config.toml
n_experts = 16
d_expert = 352
moe_layers = [0, 2, 4, 6, 8, 10]
init_std_router = 0.0086
Below are experts of layer 2 (counted from 0) of a mixture-of-experts language model. Rows are named router (the router's row for the expert), down (a neuron's output weights, with its number) and show model dimensions 528-575. Each number is 128 + 32 x the weight over its row's rms, rounded and kept within 0 to 255. Numbers have three digits each.
Before each expert's rows: "comes before" lists some tokens at least twice as common just after its tokens as in all text. This comes from a sample of Wikipedia text that the model never trained on. Tokens count by the router's weight.

# expert 0
comes before: "0", " |", "9", "4", "3", "5"
router:124140143122104097167057156091142098106137170160102132156121145093068085136179176113138114088091090116132121083148066174156111136135134155147186
down0:091154137158115179077120185154152134110130174131131114164103161077150198147096118132115160066123190108085143166158141154134124186141081183073160
down1:106105185114188116115134184152092122153109149055116143157096088114128137113147127097140145079134169169175154106152117143129137139148158134125117
down2:114166122154143106187128142216144166112147157102124110140143142064137115104102130155142162096124130199162172142077102180180135113123173141154117
down3:140142091169114100090206118156086104201177153058148114124127130074166071149134109179181123120101142127177151153151097109139119123183146137145125
down4:116148086189130140142113165115110105057113084178064098084147175144051108167106121124172188189158150169135156195154132078141078144129118151186094
down5:154165154153064105114170136151074089122136128163138103096103083094128174103160138156115138126122147234125174142152156107155102127174163122082153
down6:114098115125136117072146142056117163081129144132100151211118103098106180150075122116175154123146159086127177132139091139128126165151083095148133
down7:163109139156103150127116117073118147134132138081177107142159104156090108136152189126138178121118099120140068157157109134167157132126078102085111
down8:118101106175108130130113076188137139116089103149169087130130169146152123131150162097130147120099142119034151176103145116049147117158114133104110
down9:069101145127146181098066119142115114123130147201119104084129124135119084157141150153171108166109134136156094093122169144141168145160146091112152
down10:156098180106118129144129105124164160180179117117148127134090147130114120110115082124118142057080043091142186099115094127099080127092145203151159
down11:109092147105128104129114115116121112084156191125184214158167099096082156077217102067106101138088096112102080119101138167106131178154112081065131
down12:148185165161142124131160137178115125091150101178112058152162156095114150144139074064181102137135138147072150179141083083097126120136100134122086
down13:157129121132102163129092126120124104069102124078101121142167110088112173111114112107133109147157126168146130172162122148108171137137112138165021
down14:167122185221224071125108167105156096127081144169065149171098140068118154107106133114148145153077097134137117142145093178058114123105126138126097
down15:121120147158104118122132115166099127141117095116150094078111123121128182080146145117112067124141146128114106060169174135173086163104119120095159
down16:177146172171159162214113163063141111086120125101097109118071140141091141165121115201168139161145136121113110113131150144124126116165174178155130
down17:134129075161097199092110176182127085126081104171124164095087108091115104120170125095120133073108157152153161097122097109087155147136136137122120
down18:126131118125170120133171120171115155146113181134144138120181102119165098127099154129147100108125162169140163177160187132116165141133124160097153
down19:142125177124124118057118149171136188144046130132118104092115208161158173123160114134167136088096141154111107104160206175107128100145136113140115
down20:108142098100169094122136100160111135163159150111152183129098155175124168169108138147119129160149116135115149169151083150086108144141170109136163
down21:122122127141134120076171088134153142133142140096105158122088125138111109145136157154132172084123191166161188126077156099121149151109119106118129
down22:141120153118100179100118143094165119139097173106086161103147161130145142086143158122101155107097110161088130148145111114128137068079135137171137
down23:095129150125203158137096209147150134120106077105137163169121146131111070091126110082145110121101108116171156104169198184140130220190110126150161
down24:015119121083129138150122102136154130107153114157099140108166148091219138143159153181172119186110130098175152174157163149154156174095064134163192
down25:134121099125149139152067099099130097074143125088099185181102103125147191122153125130079188119131175164079127073144096108109097134116141126169112
down26:101155173104144122075132148076104102123082130122130198095108144104146139101126186095157197213078136079084101153141099157084118140150063126125111
down27:149135128190118147115179133129124099149176117155167140093137125135096152176117065127117094131155069119100152093149177164122119108184124181160152
down28:104075124157075144104138144126141175113110099134122125104148073183132147119112166078152049123194101116142060129129123077148136189119211139170157
down29:092168083157150168194132121154121094106129157171124173034127135153131108076011145132087116184093118173081038119191103130148158113140106104096118
down30:101180164080117115142120145144136168097105130149168162157153082114148174149158142114066127141132141132127128140123134130071083076139080141113138
down31:175155107156095086097129158157108147142112147139103131148092113122164168131146121053145127157157128142068127118089142118097085132161095167068147
down32:182169163211181153161092066141147103107109180120111140039129145128182166062102187128158166102051068157054141054129180134104109063100145119164140
down33:140088152108115103077129138138061094118164153161144145149097077138165098129108181131169166104172097111092107162154097134105156123107137104142104
down34:099162139116093150122085084125185133076110102132119131075172123093133150079163094148187161140123086089156150115101108141118150079158093131099146
down35:090116091133070109198138149214128081110129195188145113091112132123080132138200178189088085157121095155140165155136125116111104088151115100102108
down36:115141142116152144107145164134131126135136154108081126101104103141146129145156184059113113137168139200171090139092096074151164161164082069087152
down37:143147112140138143119132092203117088155108108124143191079102139122122151096141104136127141125158130082108107124172138204106089162125123169152113
down38:093132217123112149073136118140120122151136117151148124053079148084144111101137141141141124166148152122114105116128167130089096173134137110113151
down39:068103080170122161147157116162169099097117161059104114144150058110150131116064052155129139143176114145206159121103068153117099146112064143129143
down40:122056137104079154093188170098091069122078156095099137122108127104135143107149177149115117124119152172116150108186121075078103101144078122121123
down41:181172145150147126086163186158136119114131113112092133127181148118128148100125056119085163109165065100068114120112132124097076172155104134145136
down42:148122163121138134192167110139145084134118167205153111106139159135094074103104125111109127163141048183158117085126110132141102077090174119111103
down43:137142131105154119131167154127117134073110100116055086122209195148117123139165119138092101102181115141105126122124153079201124176144141165116100
down44:032170140129152140107105110132151121191153086130097105122088123097036077099219133073141096170112136149176157216119101090133141155109147198150096
down45:138153123092141187107158117085162091141117120105159108137099155088117145083165141150130169169077175111194141116149090114167144099148147069075118
down46:161168123141139125168100041070092092156115123081115174148170149178110095113154144114108099108100095070103118084157140105110138102141137124164116
down47:193077093127144136140148057120106141123124192128147106083182083135100070106115134131116139090146130034147105112120139115175145113142148093109080
down48:164161109148094134146196097149117163106124103090137150171166150140123140132133115155157158142153145160111133131093110071137101113137076185124144
down49:142114102187163108066115081065129143145128124155133177103087138125163169096131098126150111144127099113166148142130106069036112166144122159149097
down50:134084195165135159151118137096108100172169134083148140127082163132123183123148216081103108129111140115134052097162166109158165108099146150158104
down51:147124155075122109125141138111115111126144085139130183156134100121150092167134097156139100187136163123096120131162156089137133148137152103128062
down52:119175122100127177172135148143126136130105152154113157104124131126162102101189100130079093161145077158147073147145121104166134180149154159122071
down53:103121166089141081171130144076135112166156152049114120136159193154121131102136179113054122151123099178134177136098161142143100134131134203171093
down54:146100185109114104107107107129158105103140076112146108075114154075132106164196123132142075084112069143160131103139146086093147138186165101145138
down55:084135124165122145104168146095128064102104141122120198139144136118135064039124122112153099117091169188130143091080113175150101122105118146108126
down56:078120138070108151083133095215095166163113093111075160149111115164169112118089133103139178074131121134140100114139142140121143074103103153166092
down57:124089171183128085095173081155154155095109121090092112102132119187150155157084118097170130141153114131147151177135113102156159121132105158136113
down58:085130149142109197141143170130160067147109167147138099138196099041151131172089155137141157117131107127073110089149099164153116090108138081129135
down59:102120098119158135096117124167129153136118094149187072070145082088071131116106205126119106117131113118146131105126099107141100109074153114119099
down60:203099090134101090084110134168145105126117125122142113148109122125122095114122145110203165140121134133138073129142136101162167087137149086101167
down61:117129110108143119133132139105199177163124117109165063136129158163132138118098083094092122155128134129141121128183066107094162100052134143125115
down62:162129077100109154134164109149154195145109173164076113160114125071084122176132045114091098106114091162189115069157158073105157144140090136111123
down63:129138141106091141166141083157080136160055152131099174108116114158101181150095167169112146162080171175148061102139160079101165178120107124158121
down64:097159105191136137146125083039104116079111156127117060172130083131110106166105132181114093110150170110152132139127149114210149149109132108055097
down65:092099090136146156123135161119081072176151115156122111163110134169121095073190116123128152108128107159182173117090093111126161105114162145152112
down66:092126064191063138194166162138133155144116164139139106064143128162161145101157107104171143197108101096142155149140158121177124194194111128145156
down67:133197125131127088180119102170156131122168143143127167119166109104141169116110124125122135119079186111146050129096112147156133149169134153128158
down68:149106094184138153061123128134169128020172063100144147155079149097086144114121147111145137117193108129119127141129170162118157140159158136164110
down69:101123139101115141088157075080163080099085141116164206089090106163125145127096086147095172067152133106140119117109118070123178146146108093118085
down70:147082086091114140119076189173071151141157167144194150159098141140142115090104083133110145080102152137115149135166163095126172150159131140117110
down71:117100138119130089129142126117103133160172143168194130089168112164130097081140165114057149129148132118110067163094099153093139132156112148099086
down72:195199141102045132142177145095124067107121090150114082109102159146064137126185111126136095138129134112152130086107139080109132164044139080115150
down73:165155144148100153179133104155141143083165125182108126115108141162169178161116121094123084079102107177108112158176082150114102163137158129120126
down74:108134116155054119123108134120078110113136107112127082203113113147122124126115046057090156106138146195156110096088160131089105082140140158139077
down75:127137118154143104168118170111095188103125114143094153080077121118048093150139191139048185153153145140163115137136179135167062161110115193098125
down76:135173129169097087128110104081134108160146133212100114152175116143148097089162120147088160131130185106066118151163071176074129187118130173142087
down77:167127186105189081140119132134107172143096152125107144160095164190107107123150112186126100104147143104112128097083137110111098110113091094153080
down78:112079108080192130114083122102126147185157154152059130124092104167192111078145118123138119101173158154129146164128143098112148143149114158112109
down79:141098106178085117108166176150145131105122091112112141128137118087181198134127096105119147120116165123119192128157190119140082158131170109154143
down80:129135146138166156149150155106081148085128163137122067168100096157112150117032120115123102164099139144141122107123134104126141114127136121134133
down81:178152134145225084122227143152138122144136111127120113106173187127128087112043136127136173157160137113071182107096074138088121120209125055122112
down82:106119098131135148146136109124135171112154087092148142104149084101157113187170119145168200068140114048144116135157131148115167134136143085168098
down83:119106126187093104098109179127187137056140195125179160124119128123125114147138159116098143128088129097138175103129167105127118098148130147121122
down84:084135108105118137125142089102132106120110196093085129079072076185085102149061154121193080144092134105158149120146066131117055135177129117064108
down85:132140134109112152127129090168147130148033173200171144076111180125119066126102150153115125134146147206104198094096103146032127103093079096164120
down86:086173167123129132157091134093130161172149168116107121103181146115133114113092147140179183110090107096094105112102110126121144053105094112174123

# expert 9
comes before: "1", "2", "3", "4", "5", "7"
router:117101133098113100123055171114144097119113157168117164161133146097074087123128170112133140114086103127178105086147074169141102151112137166144170
down0:174154110142165150147094086147185100099060112161039105127117154135135143077112122129124074137116078095075175086147130163126153090090145116083109
down1:111163100101217097101114136091115154148130155102115132155148099107174106159141149172162140126154096139116135129100108167143132173171118167146105
down2:153109077151140154093138178163115104168125123173147153137145170194104168115068109129093133120092126113086145118136100106059111120127168116141090
down3:125181160140147157169102105151137148123087182161140092138088095108092131108188127101141149114126154141134126109137171097086155134099094142155156
down4:093089147139156069091102094026131108128092144133093162117205115158145154134117128101135142106149126154081131128167181099106075154099097128160087
down5:188191123118157088095157161124172134184086135118133152111128138183115161118128117093153080139164107142133180144099159177150115102145041164149166
down6:133147069135158156152080110108144150145127144106171106159144139178097160080133137131079143147159190114140130140139162152142090089126142101114152
down7:102077101163174165108088141137154105164081163093124109133117112095140138167111146104164117152130076163116128163095164071138121218159146085174137
down8:096094074167132106097064166086095197083128124127128080139140123141140107183126129137128140092167145178130108097091125135107158145117108172161070
down9:121139218128107187178128183112135121141124114093155148113105100169141138142110076087114152118105181109194170124091085113054140113136151130150134
down10:113135094105135122088083164146128099146121134153055143087145105165172139109145180154148153152148137095168165110140093104143134125069120075174155
down11:145147170077084208143092106143158165128138149122118163101179075123153088159120158131124096084146122114130117161103121168065199140190069164093121
down12:130139224091126150105135156146032100064156135136145120154084114081105140106112117147138189118119116149106099093111142091085114147121121133195182
down13:168138081104095119118069122121157144170118149114132165154166152167136156055113146113148115113082138124168200141135114122165158154148165206130091
down14:111161152088117116128149120116157142161102127121134044154112173089165113154091164180127167108122150065078099129153157094160136122111084097084170
down15:076156128095152126155076110097160091108146178145150095123084142215152131136085124148084145119116102099103102115097154082082147147119139123167103
down16:107082096151164073159199124117186166092155106137128129105131094160161142092147121128097169139118128053153137132109068135135206145148103039136132
down17:127166070073134123150154093153142127030101154124165160096113116136116091132144097110137159180162146120162073131128179124121172079103163159101101
down18:111174151091139128121164165149129127117158140114157146107168123089164167090160122109115123154121146147143134089140114118167177095129094127143197
down19:147153150147187115089134084131126163208154165119153112113153116167086125140192138106138115166153173134139132150170113128065166112174091135132128
down20:166157093190168149150095107060092151120102138120107098100088110165135141132131138177158162105195117109154132105107108105083138111167144128121182
down21:128163120064093158149136098135099126085119148155109107120122178146106117114172096211119100128153153154124182159147102124114069091116116111139145
down22:137116131127181141100111186142188122131139148156085121085152108165157142176153109097086159180117158152142113190145183121074217117185159134128140
down23:137179120164119179125128134129158149078064186115159121115138046145063097148191160136129148041157118125143139156112148156124167166135152181180103
down24:064131134139078156136187108075149117171155174186085132086232143147058198109138084096161149125120120141110157131096127118118108125147121130130121
down25:105082142158129138119113111124133076125091138062093076131107118158114109114139160160183112069144140122093117122086095155092078108145176083193083
down26:104092170174087143072113091117097187188134088127145124109107153145093151093147141092110048102126167117085119119121101212157158161178126132163116
down27:138101107172138147135168119165139105115141126160109185100128121136162215072146140150135165036175148170120143091148177101106102123189153133154111
down28:116117105222138133137095117125128141111093178138113095133189101096087100127121177136106154093153135114144150162194112085163180146109158101156100
down29:113116103111144178101155118138087100173159084076152169132092109090170110093102150088134130087214131148130114127127057156165156121182125136089139
down30:100115148178145119127116126074104112153080110146121159144192133115110125130125090090055132125195056088065181132180069154088142140119143082141168
down31:074142154161122167130156069174144191133135203127158080131134159101112117120127125111139121123110159103124127146106173129085156120106110085200085
down32:082120135129141149096159111120159141183181123142138162142101111055081093160126142197148097214117056178142159161172142054126109111158130098100075
down33:110165127154197023081109134120182150070152078120181097142109139161157169128102143135133153070109139053184114136106135155093171152087177145161160
down34:093122121127150149149086174110104153088159183147133103112087114150166146128117108075108072105087056157106114175086144182120122177033160161139101
down35:136154111128162148118100100112128104124140119153165133098116103094146125120081084119127116079084155158067092177160086158153085132132126101115116
down36:128085128089166165086134129118077154070167115088114136068104069097099092118110064105151088124102158115092062117097117138137193115111153107095153
down37:165189131126139110163186103180109108134162146096175114112125091079114096057139105117130139147073113134120119153155125172066127154150133145117104
down38:118113101157213117101139143066163195108140164128115145119161072114191111121074138106107163093137097138164178100128139179127144180137105158169117
down39:171114166167174169125137177111153170106119190128170152138147145084174186172154115174102099133153097143126104130122103121105123128135121085109149
down40:139118148111084201129129164114121141127109107135122082129055129089144115193173177081127156148098183124107110130141135147171182161148125161121124
down41:106043125145105132140151084118113151057154116119143088158155124085111135159149198123164149110154156154110151160115143167174120166132089088180160
down42:119108130105129151135115120142179161088073084111132168094104115069138196193056092121089127139101133132210169099157080127111136139105159101118148
down43:140090144091169127157131145089138144153154105111155117164178157088094116115123071130076139125171132157180123145112098045143137132115087155113125
down44:122161152136164122151105123151191119119135106109099149151119161082114100124163087125119089106116134139145147078119147160096104157141146086121083
down45:131132148111110176153104203165150092095121151155179108097061104164111192078119065155181064134174107127187109156131079105067184125127173176143087
down46:163147176139085121120108131119167140098129103116107110157092105094157177142154127109137141149176150076196148079069085116115106160085072113111168
down47:125162178211123088178152121090075096113115081112145146122129146135066059147134133109122113147130178091162099168141144162142101159087105117129140
down48:117059114144122196104156180082141092079129133160098083150130115121175142157134127172151142167119094157159141147114111157052110106132093130131118
down49:130104166129134087136128109083090139174124089156137162144105211065128097118201142117081135128182152124083076150157176175109128099124164161196117
down50:141079106052096145150098119121127134170126171172106094120113126186135087164096172093141143073124142157145174131097108150117168084142129136142123
down51:133183113135175033189070141110136113116114123108103112124117097076114128110161131159197115179105100121138118120139058130080130057155119101159187
down52:178137113129158085120139132119134155115102071169140062183129138101148130138143151076098140119142135115124114144105158148093148180125138100154058
down53:078135109088163124143131087138064143078153167097166185101094122093125064104111105140110148150080094153107000144077101085131198140080115157105172
down54:145081133068116103086171129143156143019203134165134126126112153248155121082086153137162155195094107156149154072086126151094133101190169126118124
down55:086130105060111152136101189116119122139181096162151126163188124121115169119128097228177099112087094188065101126157184131130090113136131137099130
down56:177185120177162188093124114127124141137119089115127116122131166206132113140160150073155097131151134093162175037109145114138095144063145165106107
down57:145110169062157052124076120194111175101097199066117135157104157136096146081131117138121134084139123139148082181117108152132183101181178191127110
down58:075139122196114100106106155110121139104122179096126182082115140092103138198090120128074107127099073126150113149086091155172091140121139128162143
down59:104139132204179091142105132111103159167109139129157107143118109140131094139052136134172110163133141128144168151097133091157167141143168102155120
down60:151071135130114093091132123110161129021130043106111161095128070134105145075107161066145134164083118150125165105090136118125133148149099082185095
down61:106137201120129116104090104176165144175191127136100128191100105101121109195178181144149109134167155181157131058140111140152171186113137116133114
down62:146118135148167146124186123153151107138176129134089126116185098138164171077130074213166172143090162154120118150099117088116199139154116175109123
down63:192104136129085141192155152117173090118145154152102134163139116097099112144106114147140166140108087166140108169156073144113066152152111130059101
down64:164146138090100135156144092104080124147145093173100152118163186133101093096147178167150107117168104162169135087199070125171121110075106142101095
down65:110079158120114127135167138153121108116104163145109087102087163069127120113110082127123131115099105174138094121123104150101133167174104117160188
down66:131094117116164113129178153124141070104129170131164102095164150128121131168144166113139143130057069155112113080101123157093100118182126075127077
down67:071144105102140164135127155122187101065112121096102133099107159158079115156062122157172118156086136130096163108136090126142086134139160172111154
down68:112154153157064110106113125153109122105160128145187157094096136183149081052104125096112126110166058156139089129146135136095176171143137108118120
down69:150028148134137091166151147085190149114161118140130124139124099095144176144122162109075187157110097113103129159070135163136150152168092100148105
down70:172126123157113136127134105141158061109047067110125141111167121201156072115152184193127103153126199135154132110124080097139077147119130101080117
down71:064124154112048088136142142119163105154133161112124040111107128175117141136076124061122084167084101166111106127109183125137157113125137120130136
down72:110105106099084140120134068197092160107156121147134142193145119074162155104158126137110190100097079056146177173119128143197170140063178175130170
down73:159132175138141128132091160105103206142115123149106164143113075163113145137131101062047171113155140189122113094108171145152202157119133154134143
down74:103081180123126121148058126110129103107139114111094190097070168121138122153122078122148112109119098117089186094152144127147073094136159088116128
down75:138126126155134137193036159160186113111166158099105160146115080104108114131113171162112109179111104113159135157132198087145053105077164139098124
down76:128124124089169144074156082115094120206071130112162122086130086109164128147105148162100132143081100132141114161122158106096142157107104104116151
down77:150083086104098143147136143115118118128146151110148227117156183103152131090108058087177141110131116083123170112073129143116140074137092141128176
down78:155096086161145120104149118174144111169130125152171149131171132149132068198108105081143102112146110146148081123152145084119113156119073134074124
down79:124097095135130112094125130165090138052108054144106131139061088150140121086084093083086115099138195090110143120097149108140154122105117129104154
down80:127106118187107162068077111123125174127063043110131164118182168152166099155131095115097100162113099134133205106182114049075117092165171115077116
down81:095137111105190090096082117138108119125147173145121126085132110180107090148166117097130100118145137144110130153111108073093148113108115150074106
down82:145119143114121095118148127104120194174121095117091169070152164059127119075098173133152136117152150088145153127099126162181130182069169077147197
down83:086161161155157145175123115103143189117212137188059181121080085178128123124117137072140068108108121126059090133102136083106131106114136170156103
down84:132138059115140156140133087096142107185121118138096150124104172088093123117068102080127147155150106127116187145119131146112170116159138135169091
down85:080107124128059085089090107131149170132085111098147153161174092157154155140147105134106138169167116161136113103083082133098193141148124167082146
down86:125110132104163138082106096106076147158065097090165134121185094185125116104151115098152150134093143137174157142135144141058099165125115056204113

# expert 4
comes before: "1", "2", " |", "3", "4", "6"
router:110107145114147102123054155106147102113105166119102147154162139056073094161131170112147127079084065114134091091178063167143126154190131162131170
down0:122171114121116096163118103189092090179188184079137112106118156069128120193158109140119065076183160129110160170114127094161120158166117139124187
down1:163089134146140088156124176088128147154099113132141106117118185103086107146135119195162206130120120079117097126103145180126156109138133118186116
down2:134107108097073061095082110138088065162113100157135168123102117115132156171154130153134120095109105126092158169152165122181108101145088126156150
down3:168133093075149079119176065093121124157108145155089166063130133107037123119160149165089131127144136086142139172157125144135087110180150126133145
down4:172167098165089105097106138068145112126120108098119143125124119153081150130176122119106108118156115094112126067164148154153116121115129188148106
down5:134147142112151082105094162117154139103104126127107113116158156161148093045161054091195173129134134131156123138135095119081108166127140097096128
down6:052147115145131111132173144154101138148160153151130177201098127109131092118126120103087142093133149096122155127124160101082170076085137129126100
down7:070087146087119112140152146154134115089159089100140107120188182104082114090156158129139117089133126115122125114158163141142147123188124066114155
down8:162127093094175126158188178130129142111112162113108177076137061102127148158149074048086048158145189111117109091221081199099169047125085198118120
down9:075089098059092058161106171092098118101164178124102116098127112133089079174096081143157128149107078099214163143187141122153120089100085098105137
down10:110115141158149113149115122109097176132106119118195118170138083160085109115101151151105115089127134136147170150102179149126091143169130098095138
down11:152121148176149099118087173165182109173132118097144137164146076133148096157174137119117174072169092173090155121105151139144110175141154162116168
down12:152043135144126078105171157081155119162141117114134115136164131118123109100140191118145092126129100103082100165120110030069155188152131174108218
down13:047121103172123134131079161072095094106083115118164130079142120124131130143109140110049116138110117138138125102095141112122087180134078133129070
down14:101208100127094117075093168135137126079159157077106137145102122162113138149150111086148135145164087100138116143212106127123112177146131147148084
down15:137141150130102184106157149119150141180097178172133107070125175074107152133131073098064191129128140170131136147118131121136175114045100175156163
down16:115148146117138065106195177077134123155047104177122157149094103091107108085111114139116139093120138084105140104088107106172091098113169100107118
down17:201110108177143173149138082181146049143108115137116153135158134127075123125116105105114131148152139136073152126129118124093102132135132127127142
down18:104085139119142138131099133163181164177108150093147113079168114060115135125109172108104166155127122158191121119093214098117076078139090071142093
down19:111062178140193125153181127086111102105159165114074150145175147136157109125143125089153078131154138125116122158141142143098184180157149077153107
down20:115105107145135073152134120165082195146113135169116127114175180146146107145149095123122113100114160122157126110082116145094175052156102116116119
down21:187121133093131129101099124139168150126135080162161165122141155109100112121131158109144116136121129129101109181155128150158150103160092197182179
down22:111149133190098123092124165083112128139151140132118110108130119021120089165085097117118147122167153108138101200167159143123089142080143136118122
down23:094140093154137139158121184128069111099122081066131111103139142137172141167145106097149169150110129146077124132123113095182190116152061135119093
down24:106131178143148217157130123156084131102211119038138094119135117178162095163148168176164119153140048091125095165132157176126108116147128079100093
down25:149132116123141128124045085190082126162151162104144091088123161071096130214159150159143087118108143075136122156110170127083150123153092125092084
down26:134133135132089198148137081095106079141142083148087094156137173166132140089124133149192148134137147143170171120067098120143102105128134123106143
down27:121141117098079146057125092179191096128163118110153172184104131142093127164103104089111155139081131134143111063145034074125134070129181074122170
down28:127148123119106126140131142111139118124180123099140103159154056097134168122149146100156129164159135088135117126108099119143098193164152145135055
down29:121141141082135133146160126125183140154185137085156123098087103092194138182161163114079112137206087157134087144134134121170113129092127112168131
down30:057111144165098081127162079168104113133154118115087113131066102112076134123096115127076135074129078122158166174162081156126154143150107104181133
down31:104112111129174102154094068103184118137092075182108108081168172151167102110129212180102126072143104107126144148096111122159170098109164116066168
down32:092123132138106137141095076085106104116101116092156168166122119208114077129168082110142104127111155107129133069130092097207089144162105114104149
down33:165105150113169092171114173166114118096079184079170123111142146159112188106111135107095106151140120176081139158122124099132160104146091086088113
down34:098138111160132167128110082153076128116093100095162139045087092086113121138178179180100117135157114197087154122057019194195125119133152100162145
down35:181134161103157138160152158077043061161140097105155109121131071152116144135110139141090139155151126144140113104125104103115135123137032185149138
down36:152131128124183161125104162112078088175138157128120096150209055187161142144177091111158103101125092037172160064161094115070107132107154145168209
down37:128116097141115046113125157135124147142125081090101181179173180159156178139136153143162072121121171135137109168139110127091142130131182109158084
down38:157153105150090126172132158088149152142135130119070156137112111084129081147087113123137205144112153125097110128130087110074126080146159127112101
down39:090120132101115096123179130188062065129114158174140142077133108130116158097101123159135125136112132149076122154144155194132115111161137164161122
down40:072114136151137123153108118190144155091169125114120122175130135078148142175113145187133157124105100139121121209093129115178113138186154121107124
down41:086105068149121155147154130130138066168094142134096103132106058120129162086146119097156136153205095104150129130195156160131130139104114120089140
down42:089107122101152088196085101187122115113138123072159171117126112112109070064123143131136121118158155101185126161167118135114091151142147152150114
down43:129123109146079151119150142129143163099148125166104111178077139109120112118194119179093092145126140140090138170115140111188165171107111136110154
down44:151132120147109119151126141173123144111141134121109165138149141112151139156126127155111111127153118090188146179112200156047107124066115089108158
down45:114133155119171114117190144151095167125098114143088180096109116085096140138133178114128101110103139144116120168141144093133114090079155111082097
down46:120170184192083207132153099091190106141120140147157139138112070114086186155117054069122105116100137118133157117150133110136176189139120112152105
down47:153125083115119147100117159111104100098121183162113114104170127055115143160106065110158152110132128135142076074098145168125115103126172093111140
down48:159127140089092133145099130159079135128119168123130154098175156141093140118143129148117132136137115155161127155149134091113158076187121164142088
down49:101160169142104119147152140179123107120147186138107121110104046130105133102157147125119093194130096167139182119139094195068082143149149131153128
down50:198106102157118124183079099170073156092147211091124121171144128093158162067090160119121164189107090136103146130155094192151105134145094119163115
down51:131080109119152162136074124044131146088110124111107176120143134112113135166095127137123102100072104149114139146115120149156137133094162120180114
down52:167145101115098169147108124151157071137124165124128165130119187112100129150091137122054140136121126118157163077194048095146109130115115131162100
down53:140136124164168102155132133149103107138135118109097093156109096113170150139081153092111093138171118170155102118116146109144138123106170173173160
down54:166128107175126132116190082106180076149107055122094184115147096150100138137144126117076168165110098131120116087108181126050148096133083156149109
down55:142116130069175139118071157149069135140152086146153149135136124148169150157115161116154100152142101184123111161136102100070136089091159190107162
down56:098231147137122104146133137166151128166140146111099109124110111162124120074122094140100140075149117182079169108136160123168119165153111129175151
down57:089122082163187182067133156099089090106065115166148121084128145110101128143108140094155086148188146091189130144109123123173195070096086147124095
down58:067095109187142103095155128135115154114176110112130145108136113140167138159130165131152192116124125124100175135097109066091182128126161087124089
down59:119171095104158112071171118144111133084119119070073160104124102168156150128108176150105131114111134134123154119149114118109170118124175110141144
down60:100171142146128092138116088151148245140157128101150150101192116168198114192134151113132118091120080130163083091107180102118116141189127117117140
down61:111121112165182174141086098150053111175113134105088123098097095151129142123179153194106146163130058163121104102157170154114099140199149103111166
down62:133178082158159092130172126114181119137134146150157114173125130104151049118144051137142119127186104125139165055101130112145133143147092117094107
down63:129136139089103197089121153112121129131141138139086080133053162121142141088058091112150200069113122156148089103105107101167117144117146159144072
down64:099100102149142134081126111141124145111144096096188132189139095062075092110070186151113080143077124094143151113159143128120203128178111095125221
down65:139131134112075037125119079153073131114086143094141219109113084163031171181130190120122123177096139110103125102139171085194141117126159184137120
down66:121064121026135108108123126142144120189122152119143116128190127145101167117137103150086149175161106116084184106185154142185117099182128152107099
down67:117119121135192149104101226150124106120116090145126143096161164069114116091147131148125153108162147134124087137114133119172103124179114143122109
down68:075179152184090111114158122068135146159108154110120124144117130104103093115094135130132142150106120105113127165183125126117087158110179144155160
down69:132082101085139152199131102219160143106137149096143133109136147082106121103171144119117146089137069109159105110129173127178151105118093122082118
down70:151121121140121137147139151098110124128124118113114127112049145073089097141128127094034192149112150124191132124127133144144168121061202107142117
down71:111127123163124108125154100157113135193110162102140177135158135146107113136128125164114144125204119025178125184130159138131124161128115153124081
down72:143113144160158133157090108123144107171136146113143106154182143152149133078088102180130065147099085110110134122115141212072138120138101140063147
down73:101098134148144174109166168153145061101145105156095100084055084111103142123118139102162115113167155097100135102136167116155184147055156065149059
down74:224093113180138142121156203085107099148176154136106047151095137045163095131149136106159110127075129125117120163117124142135086152158121129211137
down75:123178118090130104142118174137090166168145176085142177173191095096091108126150116140120110128159127078130109129180114152125114153077107167169119
down76:119095153107142154119100156071127197096120168123101118129188143187109156048091147137121136107094114179079101177151126123145100118149146130097151
down77:124104136102141112176052198132116154160109158122136135145079085131135170107074132102145110134114146120148149110075166050131089151167118096118106
down78:127096169131112143197111078132095097159113112134160149100084156166175140133112120168107074152131108172165074182132152100086116133141137144137185
down79:115126108163097140146206192152120142168085119129137157162180200143119117164129084125185152151130166123123170154078104111155083126101168110138111
down80:120184077161122127180088064111148147106102078077089147201138099157163137108090143151135125145114127096153137096170155153104124130110114152087121
down81:108194119188147184096171130107118116193175085145142129112142118165116157089113123106114116147093087154142144135135110061098076143110160081108161
down82:143186141136151125117104082088125136143094144127115088148168154070127101125117114082094126159108127181114131129099151160131128127111133156179077
down83:126140122120142166135124106153087120146121160083137166078136156124117112171079156068071145168139063104111148106107109107132109165132143115103155
down84:108117181146116057164202154127082159157148079108153057124173130129158140128112176097128094174140149066108177106191035126140135153174199094165180
down85:149142142086156169062115101116197157085121098092159140147123166131162182161136119094122105163115120095093164229082085110156139114198168174152128
down86:077140141104131165144082106096144080147175111170146169127147121090120141191158098137147109126105100118162155189148153110122074097157102166148110